Experts of a small language model: 62.9M parameters, a softmax router.
Below are experts of layer 6 (counted from 0) of a mixture-of-experts language model. Rows are named router (the router's row for the expert), gate (a neuron's input weights, with its number), up (a neuron's input weights, with its number) and show model dimensions 0-159. Each number is 128 + 32 x the weight over its row's rms, rounded and kept within 0 to 255. Numbers have three digits each.
Before each expert's rows: "comes after" lists some tokens at least twice as common just before its tokens as in all text. This comes from a sample of Wikipedia text that the model never trained on. Tokens count by the router's weight.

# expert 70
comes after: "\n", "MF ", " ", "DF ", "0 ", "FW "
router:116105123098138112109117122127160124178157107079154169179089130161112076162104139138085113145090145092139178138106091120135138081137133098064112203115139150073166123093161143062133122128067069139138106184100086059113119078183194112143153165101181127103194154086200101124147156097105155140181120126168104084128094133120121120148076190081097160118141085124136145094103078145121130156108107090148088084088158127124100154076156146107134191104151084130100131110145120117131173106153156
gate0:208125149078176133152110189077161144113115106132115118139116169078110149152113169103131152117144158209162147162131052176139180106145073130160135131184096116123133161096125141143125071113136194172093137073119133137099209124125106132097102157066140135136091146128197076116112134152178159140138156088127112118138111104108110115112178093108144143061107114107129128107148179089193179149071094122090106129150110099132174111129142136141108086148214143124127120128101133143101130053123172
up0:105152111138127069171142141136134097168104107130143165167099097155115110170096196138170127143110092082131129170133175139149132142117136157099154097101112129116120085176090115186132126129103097123200137124155136134153075169074095180132150132112115095208166108133086114129133119105165112158104126159182142163096138047118132097139177165141125040159148166131137121149129129143064148149124093066071119089166180106190162176127137095072147139066154146073103087103142144132181138076162107
gate1:099102152105157089155159092190157112146167074142191097058129144137060125140089061134105100098151147066113110049109133112207066186145101138146095162093123148108129118175116130126109141149110125115166085125160162147100139127128109173071089135099110173149163151165125165140136075134125144076146156135135109134112139165140142100106179156168096126140134122093093102096124119126153131105088155107060125114072112170129066120110179102097112157092153052125186118104134175160161191122107116
up1:117151139175161094068148106149183149178113119138136117164139159110084117149136152074052120117142124071111138086079147081154051096134115174133086136130125147102110105138131162129157091089126203152128143139141148160103195110164132083140101152111191159150081106167135144120111120181115113126086060109105112102115134144094120136082178143125113164137104135121062193110098114098159122130089078124116095153020118156113122078096085095129138115132116062142126165107087168124134191127146079
gate2:161126130098098106101184140085165096142112121111132135176120139106163115137115173118111157104070167163139146109176165134120152111159141101090161111190166092113076113070139110121130098144121109112161143151154137096171091095161150129148186112185137143090183134158143142152160056168164142174179131139141112142124093046156154208193137121116097117154138140151166163064122121095087152115124137120122109142116166095154185095127155138146143106121118156155108096074122211163195122060068073
up2:151147133174110120103144095136174091151126148140182161114127140135196097134141136171125157141130164081164073166154172100108122166156110110126032167187128132125074106175158117107132130086167069077119043147121121127186080105141093111169146072123165059120082072103131123150157105123164109111126166155074164099098115156089088167147099150096193146132154151144078170149167180155138098112123121144117158157138102128160134130135105139109134118095098106156143156165205138130132060128173139
gate3:131084142192126117135103097169128107131098095131107159138132164111140087069093148140101094128117163088114146141046155093154120153116128097135147127122124124166110165161129141121144154157143109125205137085139109088084083146138119105179155111104097130161144168083077054089083108089116151095162139114167088118255094205152143114142100164152151128095108153166128115142144151088091170043149105104135183114099160156183121184150144153128129083150108084157120137096093116136162127161175109
up3:109180105100154151186115145098201096110088152103116147147139123156124114115128106062179159126153123128154122115232105108156131113113140078139101162121140099155177074136124158118106118062123089068059147143155148162111086176131179157059118092161157131105148083139082128123123151104170090138110095148121117159034159111088078148177147088135135102129157083144116126136127125152098140176167177048093090158112113141137118143110097113147130178089142180120146162131119113158053131149113148
gate4:172198108140095103136101138119172126140127151123085138126173182115105151057149129139139094162131111113143063068143113079068149103100134135063092119100151077187087149098139064102148034088110121092118156167148119131108129107151182071142149101123131123130106079121099173133180125142118118125111153171097150075110082128108106174111096108081141085146123153139116113078132153179122163157103065097152123073106139153108138158165126076124072099108132113098135131132172106129118068158044151
up4:103198066135103081122085114128177131121155213177048141145138145137092152129122152159113089162159104125166106146142136087092155129134087124090092175110132052136125057083120097118172106101131160093105164208117142114118166106134198089170130130154097081143071111134134126118136145155098133135144119152123161095111119110124140117155104114109096089113085176163124164098124185125080128186105122120110171102084192159100122179174117090169135125122125103088104152104123119130172111114037139
gate5:177097117095160101157178139083121138115145107127140121157126153097160208123147154149126090186083092128154120140175086113110237110100092140182038118146139191161131130112161132132116120135148096121139135117137143115183140064198136056118172086082146076133149151127158108142157111161165169124129174088125150168168089144110099163134081190133141117119108107114135127133132116105159143114159133117165148170159174082075155060136137140155133206099108154124140140105137129131122194116138186
up5:090141126131136128128131107138088126147112135122133123142113117122102140146062096107070114122198117108161114146103174115142092118107116146121109151203135136074157120107156144124120124122173118127107055129117136169138142073079115101128101142128121147157033085120169196158119151147121148140205169142137077166111107114166140039102114136122123114107106102137141077180143084146088087201128101149125079122139100117177104121149200145151157112064072077192065096108056100129098092097136135
gate6:129109147124156126136166116113188199074122165130093113209164163149121110145153136117085154135125139087057120139128071176153134132120124142056085101076154189148166113097135136125159106103147134101045182070122113187100083192112116128162111140159121135080184116097141169105192108128115092113110078139162133133166108070091100179105086117075162124100109147124131220125132127157117117163129141097097192127143160130058140134129145104137133189122101127163156116131126109120153144165120126
up6:151164118098111139121068120145066140185123126098110150148091074118089166119114102093132116102164152171111232115145169147130136114167098120117200159174120179082139089161143109114157098113136044147188103161115125093103121126135171133090145129149168123154147079170095119072122111159129175104173089111094118079115169123145156144120185125176142119120108139114069168099115129087141130117140129136126131086116102149134190170095074147101111134153154120029140141144153139127094103054108066
gate7:121177149101161104169069131117137113163073076055155142080115117118168125174123113104119136129124076207182131138075109136089136100129159118122101101121080099123130168152175154110157156083163076149147095081119127126108133185091149139061114109143145073095174096108159089081057108126131111108211120101136129136098122108070117158198133143116119179153117099126141140125087124111141147162145056152105159207107153121163100119175135124077078085159144114154131149118109145136114119151113058
up7:103116093138140132163107173138117139128210184171108126152077120140113136092078193126159137111162159082119112100157159171174112111152139142141144155123164178170116093096106115147088115099092161126069138188150146153160171155136123148167107110111172158156043101125133112142183082120108124131038169150114104128135144106196117154066178088143140116063114130121115111100121168090134129109118183124156086085167159103111178144106100129123145137057112206134111129195132084114174132135119160
gate8:100102127114142148143129143144135077108168132101183061146133120116150099165175186195142151199147167105135135183141156117117125147065175122114165120142141069104153139132141131097155135095103174135103173112122142075196159089161117089156129103148147229136255177159124110189045135156152125134174142154118138116135134105108110127135110162143111142132129130121106133151156094128167093120121138112176154139098151133083075129115185136173086150162157137122128152089159141142169112173093090
up8:099086116118121124143164150108082129153150099122158139148123068123085156172102138156117097084137235136114175105157131099175096136071097062149144077082165190107140112113132132122095142120101091117106123133140149136121202140100123092185135111044139095106093149109093171103160091120118187110181108156130116145060134108077116122086102083101082117070149116151078104139129094120119113166138093100082165127092132160131124136085149137170137137108173110132085221120145097129124094137174182
gate9:134153143134088131115140139114106097082149146102146166115158113080149176200222188128149130106070128142140145038176089119157085155139066159129112164143133150149065145119132046149134113153114127171123131140141127140181106142142127098130133113136092147123159110062128150130157138124165032120089098156141083140149124164092069137095138149134111165074158152207079080073140111133111104111157121105134196112170108098135141087115179093137161125099125152160146115137154130123164185114130174
up9:079150114149104116135130180104132153087081116104115141068146124157131125149122120181101120127104112173106158066195135097128116174169122153091134097141117170150144120112136123153109131233139146135071139113110111146089176192168105103161092107144127152172065108082178131129170123081153106066131162136150071115078110095115095172171177123097187176142130139138131170121154155133153091156131126139100098050168119126119160100185158117151149138163105111116182153144093140147191183070100094
gate10:077150089129158125114168159093088145178165121135140103145128156160142093073157096145087153139127144148143241125115181136137115125182146093146079112136144138134142157088098168139160149055153166157143159141170126119156072129153107087129151183161081148107150115157107170125130077125100075116091153119153100093095162120182160113114176186148123125161112100101066153140114096124097178112071096121115131135119142134037112126120152176151091105210074126146140061116143159160127112073119125
up10:131136126126122122103145165085191115111100142155200116159180154125122178103175172150100135165116167090135182122146122156199081085134160078115101113113128158159140153126136147080117148072124143100032140151137140156144174131133127128124090146203090199128160178078125174149128159154122114095117154153138085123098169147160143144133145117115111145107148111103180183085150084152062144128114139123149148158136144122111120108100150126136117158113112216244150073170152176130125117151163148
gate11:180155074164097170097131155136161151089161140068119115127168126115138139109131127122169086151150168111131103086106161093128156102217122160108091131149117128152084141122128130092181120127169188114087116148111132150146082146160139127168102152144186178104101099142131107148066067107100142137128104098099128128163176189122111182156124127055119168120089140122126136081109139064162096103071102079117099148062144129126089096120080107087082115107094046095167113072065151136171154098142137
up11:100142109136127077174149094189062111126130099127111123109125101114107121171182094153080096109095124188117068071151063151157133149082119114120153125151154121081151143125098115150072111183137082128194099108158126091101139110066138167032114118120126091119136130058128150108109112115146149112115181207170124121093135106157094092108135157145120132135141158115093096148126094191127118123106159234102158139147132129130101118112172138148131116127085107149104168186161163128182135205104145
gate12:134116080074119083138083078121090085158156115138159139198143138129149146052210176141154174134085133145124140122164149120134128123104129166162136114100157137155171168130105106143129100122164150162154109188171120079092118189139136151080163127077109099102173146147100106105170159157135048123184118120145181224138092096174125135081085075115125109168085137136128121156101113123154117101138125154171106087088107145151154140099067095106150156075108127162096133106070113159129156180134167
up12:140114102142137097097207108210150054183126166076132137054080110125122117093093164175140126135156146102166079101182132154156118093153153117170128103087098124128137106159106095143136136152098180105086142153123127146114060093132159073141139166137097053136092134140131149144076157152143078110084200144193135145109125128141084092122141094091058182166123121111113106092121104141102139102090090159117146130128144114093109092128145120115137099118083120181130146143104156137195131052124188
gate13:123098158123176139124079079162115110133157117132208102101151155113130145170101119168153155107088164082174150114149144092153135172143114123095174143105121098110080133112167098067125109109093152095142122121125126158126113147148135172176097122076082146083109142124193135143152054160109208180137126047153133055165142155121111078152139101155147120154117144181109124129114147112142141119134084113124089126113115091138199133051206143145136171179136086159148141114178115148080198139157087
up13:127114158172122110137075112176123128109139173101130112150151120133135126137153115166118180189099168102137097078190153071117096194134115139104112106137146090104093139133140101123147107172119157110130081132105122176094149112108113198225096099123070091099102181179194157158171144172109160171130142103157150102158114119093105114186143128103106114144123122181149107181157154146118098141202107160213115118146103124109175071087107081142129162131167124124135101152152174133138185071156084
gate14:061127137095162195098128038124080130120111091183124097146178127105122124075102169216084122124139179139088098119076148151134171159119083164178113177125105163112170155112178106117101075129172150155149110147155134118096106124128166086156109163122143154111076133110180131138138098136137151166079140122080123099074138095167119134113135099134162124118110126137117134087111122127171105132134096121217159152052129128086135153153144093120120055154152110063132157098141093138144096098195083
up14:146135152061123153153140095123143122126160139074156132090098068114142129166128096074120120147100159091136138117141229157130085068115227124134139121093163103171095159116073072174139098116085111147147091117102135136096153130055146110202145117134087093135194122154163140127095153112116157119135120075167137145141082153154114100105113146107131172127109151113094077179121100076139169135123144071072108142139129099139063142112099081124132129173127087149203160096147103150122080151173106
gate15:161194141118095145123114148168123072147095103111121080087166166154137080171111095151118124149083163061136060113079088112134129081190117119133090149157123104106095148157174134144164151197147113078130111138171148127128119145133113087057141189126070062151113116086133147118121130051079046160195124183116077107154104164112177108122093162099126115122099127148104119088105120124137090129113123125139115118136146099114191091167091136148089145120117091150041113157150140149151113166152115
up15:181106123121137124084178077152128102170117137163173103075143111151120086142159126094144149146097127146116130106168096116120117107119080085088139155103160082108123159155162145106199109098092126156142168098113124123131080125183103140188135095106142201091187170138034031141165104157103144106137110131075133146173141099099147094136166240159154100077104110111121140125094112105048133133091127117120130131123091156131135095091098173077104122161101179159139146108084121148146129126105137
gate16:119141178091116104185160164117136118207168144129168185158136138117138127111122067121121112122050170111149178132121086110128080157205073134093107144177114070153145081207139158069108128102125114086099134097160149151131175155166148127154146182082111146142126157098190113095077114146157109122145182139175142164108111108089148065167157128094114144128121101145135124132107066111171157125123088104120123160140048103094113070137184155142155170067147150131145106122141126142093174120118143
up16:086142114155110115110115148136116112085178115140021106207125141124116185076196193095144126147177068136137149085126120160123190091102200144159154095139138193126081130075084143176095121152152168198158131120127098176136143128081137178050131123090153133147138108139112158137098171118106080132136106100093129145112122166120077092108136134140141120112121151075120172172144121170109121130110142154162135161096162118114131160151085122085069083167154111151163174114122154098185129129141143
gate17:155139127170145130115120138156085078107113153152027179140098147117105136110146068108119105167111088146185129069161092111110119145184100151096139141162166071190168097176095119135098157149106126127163133136141137103130066110129089112079139165060145118100135142153135198132084142094179092178109167140144128196153205175137138096071157167093143141105134090107181114149147091133131165146150133136115119161177122137133142164076115119145134201134067135057133132141130139138114146099155180
up17:144147128158117129146059116134095123088140097157139204108115142087115125171203085148147105126090118120127118146152114086104123195162066162057131160136136095128111155160122152129117102154147115161171108144102142163129090122174119165123103134060139106118100128122153132116142140094109098204128151145114157100108198118169086140063174142121167108123134090161109156164111152083193127103087121143137150188155120086126095167104089154095138061103113178004086132135141145145126171124079146
gate18:121066146108161130119135165133141065102149112216131093106123182151110115088119156060150208110122092137105119059156135183189147156096159138103126119078105088140148143113079116138100109156063137124129154087129113140122104081115154166160156112118205139075158132168147160143124143142110074176055113102175146101110112147195142141119141166154147131127098119125131120090112137105134118185145137133166153082169138110111149116048103125066158136127151093112112050118179097102110064139145124
up18:115112127147064134129153091120165073158148154114099112094086172113135167090127119041113158157169094161170154081201143160170166118176083099118121175147148100095115129124140073149080133157109129159141115082126112114086097116138130080065157148120136110124126112132163137142086121115140150193184161099135217203131086127131119123144104143075148174088090116146143118145122093184095111139136096133111140212163156112108132105132178092109158132147141107166087075092094105135144056114111082
gate19:158164089100117114110191117127102133185133134124159128126123164104113143172137104107118119184108201204109158160129120136115130138190142164138165104053129165125178154139107076118127147115135099084157128043181134114114177086136170120091074106139122107141116194148103133065131091081124123113142094162148145073157125031095169078091143087091168181133146128074085124148099110141158139154123119172143106169135126141167132166131144096079155124098076106103110126176140174127120077180122132
up19:109127142124144110161108128146143160088135143083120083136141092120132101174113155168176166128116082142140020140105102110120177105145106104113187106090138151113100122086218146146160148112140189123082157176110114086113110176134081100125147162151123138133195119116146144155095119151143114137048165136096070167089129157131087133159092161163098127099118161097181066122147173117108115121077121096075160107113151119167074147154149120108103112124077103116199184089179129124135169105173181
gate20:155161152103117152134158146143112128120135137087070113137172113136136124113097196110187134094207125174134184186140200164128121103085116067086179135151180099131132136089174163168078108081154127131123125098110134152128112039154166122103122138135102156122140117145091096157123114203135135141094130126085115111140119094083133135161140113141127119147136102140085173095153140146182183117083113105172068062100163098124121148122050110142171152201164072142146105124131179134093149102123187
up20:150140136125141128172138097141150139143154148165048154166160132085067167156119106115132122053089163085107104155104133096128116140143128113099099090132149125106179135146126110165117145137199144111151153079109146079106180107114148181198156086131113141142216138170147156106228174070101128160127134083131137074113111166123166115161168102155083152073157141111152130071150111124070118099149137164118139142159092112202143104048126122127068101126147149091151110131116156123094088169123113
gate21:181119113118159159144102105165100050072178148187135112146113190138127149110084101068130141109145160132163118098184145098105121092117169151135114111102115094146172153093135184156101122136138116164169143115120141174127100162155138155143089173120175190125194184143146125126111120131120131116075121156137118169082117157168102137130108126156104127159149092155103106112122132142102157130139130148130106157130036151156175105056162110112139022133127135085077166182149160132054118062165172
up21:143117095152114127084111111105141166117104150142078136094136129139111130099109111128097123096081128089118115158096239150138106152142188196157159146090155122114213108128142116098135115150147133175141158140146149171114073147108119072201145159144115113143110145122092106115155125105137112103030118118167073149156111067134117108139082139114129149103170134158115120102174197105152113121141116133191114097194152130116196061123071102118108124194115133135032106161092155144120123110156160
gate22:132114108095113121127118129125183169126127115050136129089103144160082092075085078126141098111133122116143129120091138072168110104138107084128165091150143093143102134110166158089161094107156116128105136131115130076126164101096162077061129152122129148152111133160174147098127147089177098115124156133110109121176099045165138050162135137096179169146078132167145113159142090166159097207137122134136149145122137096105067086120078114115130144008146139124186153055105121134153087083159098
up22:130156153142133125130147138133129123092169097161135124097177073087135117167201167111128090104198137122169088203175097118136129128112151171157113149125142156125094141141116081159078112174117156132138152125154116154169107158164155177147116136156138134100127138070111086145085155087048142151102113139125143117157197185147119177146140098143065099122182114079114145120121135117143085105141158113201121149115157124157204111098103142161103079207055142126075048149127119132134155187143151
gate23:205163074132161118100193177185085136123104185070145123119114131046136147178205112142127115112185115121099115086144090154126145070146114139181171128142111149144145102166150162096127162174069154150096143183121135172120097057137081074123078101112147137170092119132148080151120122137092120100161153146138121108108204164070106147127145131148153158164090153116101155152101114154116100153127106143140144104124126091131189091138173065094098123147120123164112146125045122156109149153121152
up23:150086131131114140092162179185067081152141157125102124143110143137141103170130136139147113141138108187156115063145098168202135096142116120175087141156090149127185136109096160140066157158138177123196104101113131126126124084186108214044166094122096111193114104163036160103109133132135145036125150131100149102153161125103155125112125127134122074097138136135158160096090095147092140155121130146172152094143127110146118134092127120136128098133187093115174135183133177109126112060153157
gate24:152128189123161159108112118128125110144100090102125154075164166084087149185079159086092178127150120140160194097100132104179132156070102105140102048133130142132155093199135167145092158127122078129156094116133138134170152133059143073176126128154112022129129164077182131119127134129125115091171139123116163166110045150048173092107115099141111141150151136148107127089132105176128141163130110104141139125110127083117103109156155133147150151114188109138190082167158138125078086098125119
up24:126182117136067142095123106125140124124093166066107132119110128170163120119109189119112126187078092157167120126117153146111105068086121130047115098159124105145108060104172100119112181126126139134171170163118097055151102065119133129146136154073138123140161179078091144091116162126112130141087176165084157054106095152088132121179150135109171154126151131163187161125133068132130139121170192065099080154107126116108072133115090121098102180097148134124146160084074076146125137118134084
gate25:155116122119176152126037183166130150174147143086092103141169127121117087115099178142099101060155028158143170081103170112110093105061120151146113142094166099134167074128117150194188131084102112087101128146134127067121153151169151139097145156160141144146136076210138172141079113098096093139139143172065085091142139158141149121145114157165092077080129113098124120136139114166116164133100101089138122117143129136153141137051136126096101149096110138105093152098076141121192115126144125
up25:128147134160181133122094174197114153178099102073115149144173170136114126171082177135083126034134084153139155092117158062089090075156133161140149148118161091144180157166096126187152150088100110081100108136115123127135133141150164169094120181149150155129114085172157187143118103155114118085197164136047093078101112133106118114109134139132064092105142098072144103134089128172078166111092113131156146149089122144167139130134153132091101115132114124155126195147082167128192139115104117
gate26:147100182130151083138072199130109013145123136188114180078057137117113116147135100095073097213119116159153138060130113171164136161181170184042170127134127087154175151124181101085141116168126089128082153125125150136133082155141111079116136159135092156125126111118142184152146093153178107171122126169123168132111135132130141096042112157123118138122108127134105124125137111105109182169100111078133117125126150114122112188131079161175117134123133140132137099129123134123161186111100126
up26:130139079117144181132156087145131191154112107097142046169147067149165121060117165144191152053154109118083061194153192102122126119089087113165147107125129178132089118127099092161124165105148177093208115142126102115129137071127128164167137117144160095133134152138140120103066090149092131045134103097072073145157131161097124174156165104152089147142109157129169131103125141118108079079122172156128155146174115128146145109131192133123089092151127112173098115097141158118113104129137091
gate27:081109084192135115089143148156112111151059131135112096112111122140166106115150156132138127102157158136120166147164137089194148161138142188132162128141140122094198099129080127122121157043165194137151130102127125103127099192171146131147153105153130203110136145160060209127115096144140129112125122140163015123172136069164114089137117136103126141145127114159190070103170077130156086131072150071114132102130117134146123084157084091183132105107137074154147155125157148147138103122155163
up27:071106049166161146124137111173172079125072121111155137149160115168083095101148030109157155158125135093120069136160083085099110110160098154137176130092127162128110146137094135129112132150166208103141168143129125097148148156129146132148123153129170114140100161087151158130163110126159164176130108128207089150088097095130083114191119136122082165135134100119167055151151120111151135137100136148125096091089122208100151071155161104131140162133081128176113137151215083128103134120183140
gate28:123093185148183089190163174125174090142088110132124092135135151149131184117108120134154133087141158124121081148122144029141173111125113127108140091179168042116164131134169166150119079074123120109084138090126117053128168050121096136117183162091111117158125064158147107128167128108182148144131134132117134108139099054168103145147125151117108130154152153174097100155131109181119152120130125155069121118174109136139053163115164109131138085112129156068147180118102108122158128147133206
up28:118110147060153156140170180170078145155125121162148147152112099056125114096111180112171125078140093158115152121117118116143103097115140127112166164082151162111112161125087162120140078141069134143185142110134129169124076157164165136134052100130167117108117158116081082098103103124103159084080117051173090146125082138154160130114145075150132138106077119112140111128109151098109138088125122132132173089121194123093174152189176210096109108169132099143138063142213155141084102105150163
gate29:165124115074150137167141143161084101156176081132178167083104079115080122173111157124133177098150150121126102127179050198093139060128100147132123089123137152139169126179139147102148066127154095108116122106164118100130135144134154197081064136115169096119135145126145126124118086115120085198158075141138151125172225082150122097132123099145110177165123117120088068125146199092131101171094080112142125120163096137150148078124098123131092150198148156111115140106141124125107143151089066
up29:136138152145074093102118104130128165152106220091131122115093168147119095140170101205096121164124097145129148104118125103110119159098113090100145115125166114142094155134158080141139136134130107141096134131136131174114140152078103135231182131177086144061086110124147095131120138126160130087050173113166105170054045140130193135157159083127134137082099170127112184126157079099143116101137191155135137155112114086118158108184132103118149112105121090143117121192097178131172183177126129
gate30:145126140066157127124096137073151138130165098137105160096157126176157119135133115168164152098074102116171141175104098102119113061122111095107081117204138126162120118094127131110175095135104078141102156115152146176108159085167139133062106093143123152146179115170169077130152126134140102141172087099087137150157166102189121149132161101122187045116144104173163148189127185125176159098055063108120145149133158112165110104147131132137133106101126125068136060118116117123150218162148086
up30:217174153146137184153143101138108099117172116086148106101165124129090111179101129187109107185138178141118092082099154131167156102172120188144117173092102129176126127114129123106107083155100152081176138167116117105066158100104104122148109138126118055184074113155125145110115135159155086087101183190131139101115182188093109136121127081084134189155114136130103115138116170157162131154133128147144095206092166142110129073166046148102123133119106136092086175119128112150169141084148105
gate31:144143114065096155120137120139121137145102130113143071111178135068143136148146054094123148189124113176136093127179118136154153117067084079085122080101143155106091148100141128119184147106136121118071107111108138068107097146176127146131136144073137215108181150157110171081190097152104096207093094167124088108126158147164153109094147122142178137167097170146150138111120151129127129194137170093133144124152106120054101133150129132153149149201179170140142135087170187147122176172140131
up31:096091121170130110139124174189129143098161145096083193123114121126158082115149168136100127055158093144108169178091092127100112136161168088141134186166158051093149088140148118188092174081117130158161169150126125179134104182110124083148164152181088090154070122104095104143108142114133097111140166079146157132116097072139071127105180190165141081105119114176136105120112107130145176094143102144081164167133172108130123109089151148108128096051090118139121133150057088134174137100135125
gate32:157169134194116192103115095129147122118118100135168144092144197149160158133121101153117118142162141113175142144113129089125082140135126143130142083127115198174131151166203101206103121113099141130060182154143141127109092137135166113127207125165092187190134140143085126101135112135124149157170157155165096112162122109201158151101166120148153174217157130126160107146136086156154095103104115100127090151198121143105117119099057141098161151113163113130142094102087182107064179129107107
up32:142090163084136031144159207103103112140124115173165109175141076080111110122143161098120160133134124135068142152148068143110114123077133130082109172162139099140141097111110186082100157149139081144191099099117118131180133103142058125106108152079137112107191077117132134160133141142166094078106112111114185151174115135087154122108087153095115050062126121159115159135140161108128214139121125123152153126096130120137152168143211113079115098125128140090128156096132086133154151167165174
gate33:165122133116088113151134104114138099148152100049115146117122133066094150169101098217182096114178153139088205155175078105132173126182131185114119121063161104109152130123145108148145098104151129053123146160110118182105120097158150138146106146132166111073113126117133099129143059089191145097093151125127143099113146183108117164181085169090137151110115134093097131154102139090142141092067080151089160132149106154169094059125152056135148111124104123119088161141117126148142198086108105
up33:117162138149154142144140183135096111141120152190098099127121140175130102091141134142102127142146111129116101105080192172140118135085108071140156177131091136119096099167132148108059110104131129176156143121147097137148121173101118095139134093089102161153124077153054104155114182171123119110148113118127139141116103074138123107095205040150138096096156123131154118074166117165167106117119181026141112103082109123111167183100078163140124127132196141170164171109113151138144022107122172
gate34:133108102152084094169115145203105164087112177114111115144164081099103211094081154139121096131115123117108132159123109166146193119092170126136149169073127075123077115112115157104102095145185074150128102160157134126097156115080121065086148146149127136126128108198153093100104117124099152164110113068154080093163161073118098107092134161082124108071078133125115134123139078154148112056080103138132140115081155099134069149073077092109133095148130092088105141115126085133161058091155118
up34:125163123129103112133094122121170200069130190038102128139086107141093164098139140125134191075119095101105130121134138114115142121090118116093147076101111159149140111161089150137146119161168134084124103113141108113112090134097128175153127122107155095148108143117141103128152117130101113084139115135103103151052147138111091134107125144084187107110084129058135073133131061160109123131095107168182135139132135153156180065101058135115053077025147183171191119113068129133128125075128094
gate35:103126172170131153143108056203170079152178128108218106143136110110077139109158179104093144131076100113185165137091141096092129132068108167165135155129118135136099125144181125135086198118164203112182086121113141099125144102098124086125108171130164109169135133163110078105113120120095101102171156100124149080126178160143137158092143119116088060128064111149126134142130149073120120159143128103186103149117224118087126132082131087123119171115142143133144105114189142133097159099107093
up35:138107069104126171158117093117114244070086118127140121148121153129149109160102118173140170146109100099097113198161085164103112133086105112079150144097103122094109131120115096131151124115110117121110110121107122095088098109138148118124141148138077149082114119108057183110091122142138159091105141128176108155093120118100148105164128131141103157155110128125112122084138168127109153052085101173105131161145065163081080135162155158170191155153173060061162094062133116155141026155159122
gate36:165213139024137131056114115147119188102142181167172149081137079110119125135063116157120157119071186143153142127117111105075129133082100129133128165058138093130094162184094086173130139111095145148128099117156127143156117129148160111061132164143114117107104130120123125097149134129141097123129095126150098092132157186131153181100180135099132111104128122077061112146091120122082120116111140175102095159132130123139189110159063157107138167110085128080140089161151173100090194155147188
up36:103050110134104133149154115102137125075124023082134122143095118105078126167209098134156087080131101116131105167148120162179126099161094152162158111139120163123096079073149093118119115101169159115116201145112152137137079189166105136160135096117157087118169162161152076125112088098103108164130132113104155115074134181156083128122101121161154093182128132184106141096146137134112151137160113099096188127147171126103080145064204137182135115173169171133116136129183102104119166149102109
gate37:170117160084137161071117198097142114156154133128102130163162143125120180146126155111202196171142131105145138127116153098162171106124120130057140112139096128136092146158120135124096127128116095121075128097115138122146102072122130109169112163124110178129138101074211108129109115187174067114183220162132154165151150101064087152113124087139102110199114139119166136094127147139115128132158112146198157148130111132163215086156095147106105129167138152171140067110109104138091184128103071
up37:136109082148069138179125140133090132161160120136136118149132163086125141134097108163132103127136128134138099109137092170145101131083163173162096129140140159134125124105151145100142109108182098121108081222132143110067198077056091095113137127191124020093125147119219132141138131108161103137087146170067176121109146072058056143125121125101125115140138172140140120126114096127155124121148127171165130145081093110081082108181096099107125094076173116133149092108099111135151064117112091
gate38:119125118129130174143185128141139112079099173081209124155142124113112101203179104122133131196122108149137133151114191134122136131158157149131178115082068128103118169115098125182104153166125175114114116129120129133152090132136168136056112159118125092134112122097181145128092106145116087082088105136134099105148098109061131107131113117144136072108120152117062176138096115114179140108140149150174181152070143125138123063170215155171174108178152092109205185068110100150117092161149136
up38:085128043107095155107135180179121119130115147105162159131093155137135106064124097097080109142164145138080112134146160143161132146118106096164091171116155106102188085137150109081106107046171095086129154135127137108170148114133160054103135128117133143152126172159055106165120106145132167117135140129140129127069140184175115086096184108123124136127130141169155150094152155096072090202134119164050118162164149150057088130102139128103137150141160186182117094155171168114084079111093131
gate39:129103121092156155109095138117155089172112089091156179121113115103163145160130124081132144130068130162101196135070146040146099132086137154137158114084154165120219151171115102049123123178121105105119093184149112124118077075151139129076147162176125122192113187102115081140163060152141133132129172179133105134136120112134171117095129151131105115113135128176065128130122110082164130065151148094200143115086140105085147114081153134145103100126097130107110153095116100132058147118162080
up39:123144157084148131088099144154122172079141202181177205112156123119155128164069145119131126103066083103134128186150098170125158132159137145108150094142127163116106116066106151120156179178116161130130116135121121103125103157121113153157101154123119155166124081112144119106161112147079106184131099102161170072140162198183115130114215125159129148191170131146101138108150167103101120087107119050149120070132116116134167134170057122157120100113122118102112044108072065131125118129143085
gate40:099147073114146152139139136089146125158112115155126109091123135075165127159195097119109154135151123094117107076110094110117125161088093203091167140123166075126155131094160135082160120104124128100118103105160144176127111054120107114109076113103169200145131124076192122134124092159173083055060138109130102109137145133130081104109144149065137133143136114137189139148135087131063106118156157125107160159195074138089195125149216111127152108125139153189057139124174118133076117118107142
up40:157132116125152127087127162138115132099192081198123109143083141139133084151155112127093126127156129113156091100176132102104163115170066182146130160146130118140129120124074147171123134158198099123167098135121132188164119136129132064125127162100147149160176160153156157120185107142174153107141131070128113195152187160130147076120129147123175087120121165108151099087125050183067117154084109165104173126113135153083170154088177099159115126110142112162132084122174088118042180115057126
gate41:106141180176094143099107144165131153102124112130056083148113152116074158130108140138107100144146105124131127103115150147175153152166152109170098158078128084121119072099125154088122135182113127113142143131103128122138185085137161131097202164153141122188143068130144172128202149238095134140100184083093101110138164155190089142174104072121049121173128119149117171104099095144136157118114138111183159114153151095120100076157104154159099096154182142097154153162112107089127157182170130
up41:147137100110148101119162152065121056093133170132207195091175160113168124117103118197143177158143121153118109167170094132075075105148134162080105088144135169131114168138155117168158118062153131136121129176134124116131093166151130130136119100109128110097114174140114096089082126123172106093104087161148159136119036101062196169085124145102213109106082168140127079162106137070121089148139120144072127161103106169097164140125163125110109096129173148109120137118104141162099086092118105
gate42:110133124105168123111048175155089220155131132121141160115170131120140157123125144127088066115129143150122125154090055162138103158087105155145137118068153105174151103087144136153136079129121159066159084093118117090098083139143105079122131135190138109162077059124133138119101138150188152089163103154190160118116140167135143161112097123108125131121109130138093158116163127160157087161128140154146068130134103133109166222127162136159166102173118149080202127089109226137092153104137116
up42:104150133125111111128155143136143056138126089152150113089152095119032084144073134093104122144165107062129163116169132097142120138070129183150075134128118158123159191166203185127165074163094130131084120098108129181183151133182142154126090117094160155181160139145147144142154178097132133144163101154166164118109091134156124151100091116170142124176165122111103153180114083154120105168150148161151143130067103119144112108166155089106078103098119104110105041100189080145185140119136118